Weights of a small mixture-of-experts language model, trained from scratch on English Wikipedia.
Size: 13 layers, width 128, vocabulary 1684, 47.7M parameters.
Experts: 96 experts in each of 13 layers, 96 SwiGLU neurons an expert, 2 picks a token.
Training: 842M tokens, 6675 steps.
Below are experts of layer 8 (counted from 0) of a mixture-of-experts language model. Rows are named gate (a neuron's input weights, with its number), up (a neuron's input weights, with its number) and show model dimensions 0-127. Each number is 500 + 50 x the weight over its row's rms, rounded and kept within 0 to 999. Numbers have three digits each.
Before each expert's rows: "mostly gets" lists some tokens that are sent to it at least half of the time; "gets" lists some tokens that make up at least twice as much of what it gets as of all text. This comes from a sample of Wikipedia text that the model never trained on. Tokens count by the router's weight.

# expert 23
mostly gets: "X", "V", "Z", "O", "U", ".S."
gets: "A", "S", "C", "R", "T", "N"
gate0:498514557467524531501411348511530524497494581592528496456466522512524493599462482462453526467516488543523502521422535431514495518504467497476469520492443401545517460461511430537538500407468475524468474539483550494513448498416574439479439570531453520548581476526488560554483509506367498466479585532525480471491600519474491525560503557527556536487561585508430405593498404572613598406483
up0:520500403505488462566498464500507488432445471560470546583486489500640492537466560492536463498509518569451430480484512465463477523449344512515484503635607499486458539508542428537529578477461515461524512488521501420414416461580581472556466455531458496547495500475436579575499558473482413567486481405591528516515541495472531512562498459579558461544514478445374475491472557518537450453533
gate1:537416425420524586500457429525512620531464597582433510471515546497521578584534599523485498482498560497513534539553486518510552484487516512527587468509501522494550448430489537566574522417489520490473504539465535546523490456479416486481588446516565655508524578428533528501458573399374491542531560511507424513566481497504444562450476473440509474549457555463490510536526439593551535493456
up1:441473518326476495454405447455431604508503560528490534529532564458501504456488479397502543562546553537444496552477570541440565441468462512457559488382457515472424468518482505399466601442420499438517382563583617503514585578539528514539528565525502530414464493537472514516547490440475492569524540509522495519469407492485509451508501458531546447510503506459513501528464466470474486579518
gate2:528483539431577505412474490490476493463494496411490509486424548488511439523409496438513438522528472482519504491468459540534495426529461547510447606484579432502463531494501476562524379573526504456519567522554424511524441446561501530535555451461541517547390453578516500461540376537506518556589523539525605430453491479484485545536552496412395503419515489463540468444432481519472568369581
up2:547458546458538562543400538399446557445443486517605602442527524589578516509576357425414519571433505428503552449485558508431552450454477552423440531473469529590472490467480492485462417515467560515504502415509479427531529540491420521522501562434546462503446491475559494461520473519565531507494484454477543544480530573520468489494530521472450371476502461567462565468574442489540504439520

# expert 54
mostly gets: " the", "The", " The", " his", " their", "'s"
gets: " the", " The", "The", "'s", " his", " their"
gate0:570526490520557546572465551591535456479449498434495506461452504505476544398529504569548488520515512555513442485427496476533538569468582567434464514533465452479508420560532507582551442503518474591465588531412537496519476475500557535420533518421550481495549460437553365446469496509459489408429506585468427523500538541541474467485465555547476476473585421584539349605492506510482474520539
up0:548438479470418414461570504586536551465402479456520475522508555460513511528536532419549498471553437467455492508381499524481447536511509605482520400417489526452510446487476526506524503502475501434477551432490545476480451475490600602455501553488588619505480518471423538448553439487457432437490469437483462478566469544488457421447501560499552475550591477559391530472515530485432637489474
gate1:498467561506549462434447502440467495608537490433506481489466616567541521474357558410469432455553542521440530581516412514440488555483479554402520550508518571416517492439470475392532493481527427489481487516489501491588525500576551465538490498464519466532490489594370529502494543438556479476378453487539453497494444481495527528461471553500552483466563499544547469539511474515581542557374
up1:520490542526352460456566536557554581453485536437400452479447439475423467444477543444581499569513546477511476432553526495566524512570602511464560431472563485459512496526542464515463458465504533488533492365465545467504485488504394563467471419544477485554557507497470564491417439390493525474522579571566465415510422466529477489469540449530404482480537512464529457477444486444450483426429
gate2:601433509523477453523489442435505494479514577548443570327530562586570493549488404482464406550457436513497538488573522476515480536491490491465451474484482419561440466506481498459436507583456456508496531543436481498437513559483467468509447433494487464446538364629451533441460528454502453607449479501472467480472503486451403385556431491506504564444439476439511484502497498476554515546506
up2:483555508467632468477426460499489508489461461515522601457484514524391428554544441507466553495537522455446507531540508478509474456508478432463549427471556578488415556470598451553526480449484488485589518520518488558465576490442463588578494420503510428457653473512417516489510512520501514498480577393539495482502585505456542403549503536429540563539457441409411499545492525449469502495587

# expert 47
mostly gets: " This", "The", " any", " these", " each", " The"
gets: " the", " The", " a", "The", " This", " this"
gate0:492505536548484530601534540420603466556491504500481538553505407472545527549472564572537566466509479436567577487410554583512478496493520598493420610551509497484568475491524602501511453427473414441490535502437437501517579447424493569459536501465579598446489460486545510432489523505410473497469548552469534480524532536516556482522554575374418441504491509499542470435571543410501522474518
up0:482488480414560568530459529461500534516496398315461496562567556466447511541526504534413513446482424501472481475477494526483515581565466488506448537530476494592529497473577429508564492534532481494452399550548450486433571450523513440506443428482466403548473571438440504504519582474498429405569523436506521542573515486444519550499494422491516621442537495491418498505474464411458453552518
gate1:528505486496558462618606508538594497469513539371490515548453569496456543495492503619577465484405515578490459485557528473490472442507505418570494464503510469509455482566502489518516528535481545377486599460467544549514426474451508446582448426444391623595589466530539454476507495455497501485410548471547464508499542538519507503517479468523525428543417460542443561498584486485480445531504
up1:486548504559520499626538490491512549545593585516593647566521440488511531498523583533454444504492511488446523513486510533541464550530481486518441375536525480448599429468530537539530562519457458578545450521510604522494552563520495479566535492484463473499575508522502412481561407522486572569540610536490486503400518551427494502488460453550517435510404515505451503534541451537494379515445
gate2:581468426470431443496497463549559411450494540520422573496494539478626535488416560479487445466492422412504541477422408517509550528531518601565464535473508538623520518619500520562519545578458478470538457547414522529430500530512531464537497510473482529460526489498545601486475538446469503404487510473430462474529580552499528527487504444482419496507559548449355493457521535414430521481483
up2:484475523506604527488444478585513499387554550472575342412538498486515484413437521526511487490547527520492508568564542556533484437517524488490466411443501456524497538565504478472467558415530445487536448439473514561461525463452421583475562575504566472494475542481446504575473462457429525462571539557571536482470557462511444440445504573491611537492530490521554501382518545497409448575574

# expert 78
mostly gets: " le", " tra", " high", " rele", " Le", " Tra"
gets: " le", " tra", "le", "re", " Le", "ru"
gate1:464516558525584514647423494453502515510500518569504573434434485479496528524413527502444559456521368554561553536539438561479615506596504572544495531464566473521453422477420559542471537552476559491489405551534583520428517545567511557567529456524481489500510404521464502454559540484457477495467496521546529444569553500552484492464460495456393553478449468545591434479444486501564544449472
up1:452603537573439543522499498465398522522500425483535563533591524481538407441481537523559459490524500507538537559433511427527491576604528481516534481425514485505532499516517530378502498483505636541515559491498498547548463539515529526440500512446523480495533497381516442467531554622460428419612507419466407552508500472597435572428515581465522439446479497492497479486556522514512519590478
gate2:469590542560496553485425400535550540440448430426517577501426518437506504538444541472476525483471518472618445436421449540470555614472561470522482489426501499512480416513409492454531568444431570501512553431462559492469527530525509514550501414504563541468536464463483491513431603537438537593519489474567478479530582427527462486597515401431494514568525485546507561499469439536555583507476
up2:488516551543474453504417459378487459475599456519506537448513465573451508594432431599523493479458527588472528488404579550426429481559424415596464506482471459495509459467482411515550520446499531464588476498471519533439465463526414466531465573514502488536528489461431538525522644557459507496511537488476473513471443441472517505444538477495524534526459403521619490551448556559558476543593
gate3:480444509552439539493544564544466430488497464475444543536489503567524512507521526546495542541429581479612529558516579441452497539622619527537503512543467417403473421448506480484532462464584491476556553528502520476569474480441520472544469502569504437406533475515414541474338586510498523524528487477460508495537500444487565538524491416507492526543481392586529436554491470596599472540483
up3:484483498589441501383501489467496487468516526454501556513428495520520562424426530519489435566447589412518449514426454591516428488461541461467637456511497486549576565558526475467583422503499457521554513558462500526520508490529520480509504504500409482452386588498504536519533519556500496500404494462466574551485486549428428510522617438489493472399510415622543560478494500447571558502481

# expert 93
mostly gets: " cont", " att", " ext", " bl", " ret", " dist"
gets: " att", " cont", " bl", "t", " Bl", " ext"
gate0:465522576478407489525497426510437563621577533463534559521429545417453520345474535508578501519568555477565458490571460468512537475446484522503495617612568489569489483477476455472548518487479520478521514496484515440421472460454519435480470440435476509421522442515475453483439567589482473490596501400497480607520429604513474472449561453500527550554528492523481482468431577534488502517527
up0:391551457504487559539559495567471442495510463500478488510527454451519460467510538532524479420570567579568594519499406546373518465471556547555613481423437472575491444485546537510497481499537464516440434470485482548504385470444522485431551535525533503460525505428507437495457520487461499398531537424509498470557444483521521376584459419471553587560464530512506608525506493552457480505394
gate1:522599572538446547489545554581527504511465473450488522529528493540511543450477543540421504516417605412524537452447508465419397531473464555503572444587519559573364455493308463463542438495499423457454489486491456475453437507523564494537490476521519499501581491608478518498451498465568544521474541497582433459543452549525474491480565544513454580503569504481536555471457520472552499485448
up1:455472570494599456500527507477505517395494592442483508541451374547417440446495488412567557462506481494447494443503422516497485544528537482426485527482491523522509498454558487482465546544481410513496432547516382470552580422414545471429459530447444517537517532418517549542548447413582446431504514419435515588454456506520455450497547512438552520383462521489461512561611459529495468515532
gate2:519572537481473424514487524471509520549513451536436511466559468451440482460489508486408490431431510501613480409466469412584468468440537501492511504415471551460500493535479491593406538554473415458525491557518457518501508429521514504528482523637434542511499528546476459498535429532475642515504437443496530546446549515409517471458488460553527581526481439492465329550466540417452417498548
up2:465376490497546521440498547490474548513460532502582541530475566471491441526429491465498563528529529474564410513391449499542479538530431499507450346515501601485520558569541529530509500535541535533545515447515519559501445584500475388448481541488512583413509475422456592496545445475562502475475544475434546509503557453561508544567496546552455461459442551484538435499455574415574498524365

# expert 75
mostly gets: " his", " their", " her", " new", " former", " His"
gets: " a", " his", "'s", " their", " her", " its"
gate0:577468477458580397482546572474560482505398450528570498449541580481491604572481546473522500524557490531470505542533481547474555482503517432492501521413472438606515584507533515477580511527555540534465472504482549526510521442559391593521468469575554606494428599514508563488499529547483420428461526465472551489534499454437470447564379508561447472454501555457451465530420493561527579475552
up0:473433509506466504462484556516495446467492472568505476524445461461502533440446493514556483560528483480537411463484573513496510525501603415560494548442536393521418498584422598529542560574476562558508430505574443442566501523507458435450497523592488457504539426495517529502549508567578500607490677547390596396505436530503501517508483534471485557531434489481517488444536541493517559497541
gate1:413474455518440534539475450492490528574558529480515464395477475533470495490531546618508523435488477529569530432483440555527520550451512460481548421494484555532457447532548426477436475530446509525497393557464477538561474570408414522529503473537508512480450596618520475542469567499528503566470667504512426385500419477459527364507484529520485527535574572456501493474522475502450491572529
up1:518484430530608505606546426466430497485578572470459467445531544491488504509364495521492477478431432489483538489549557408580453505576414497558596530569488482424528469556505618520461463541603501522486472556495512473583492491500486450505484546580423530549589527536496490492514573521570535457401620528425509444469441571495479522500512534546480557545444503449521534518475474561482432528473
gate2:409517628395526437534553443433636486514460560480581551470505571471493510508526424526390448497481465382588496470520491468529469498468519482474489591515508507473436427544531519494482435525447609429533486403506539538535525441433436465580472491492470463452529458540443514494554512475580487605569476583449482541444510517510528492480550456516548450515511527495502428481465605529574514485469
up2:519482406513490604512550555547497578472617417505503404504514515550470482490585500517554454444502437415550573500458510415514454580520534457424497458511407454576435485571479553536514503435539459535396415497518576573551409517529474447498440534542519416457569425443554469564497561487426495537463530490577511524471561521463536476531500542496482439466456561488499456540418487544409472458517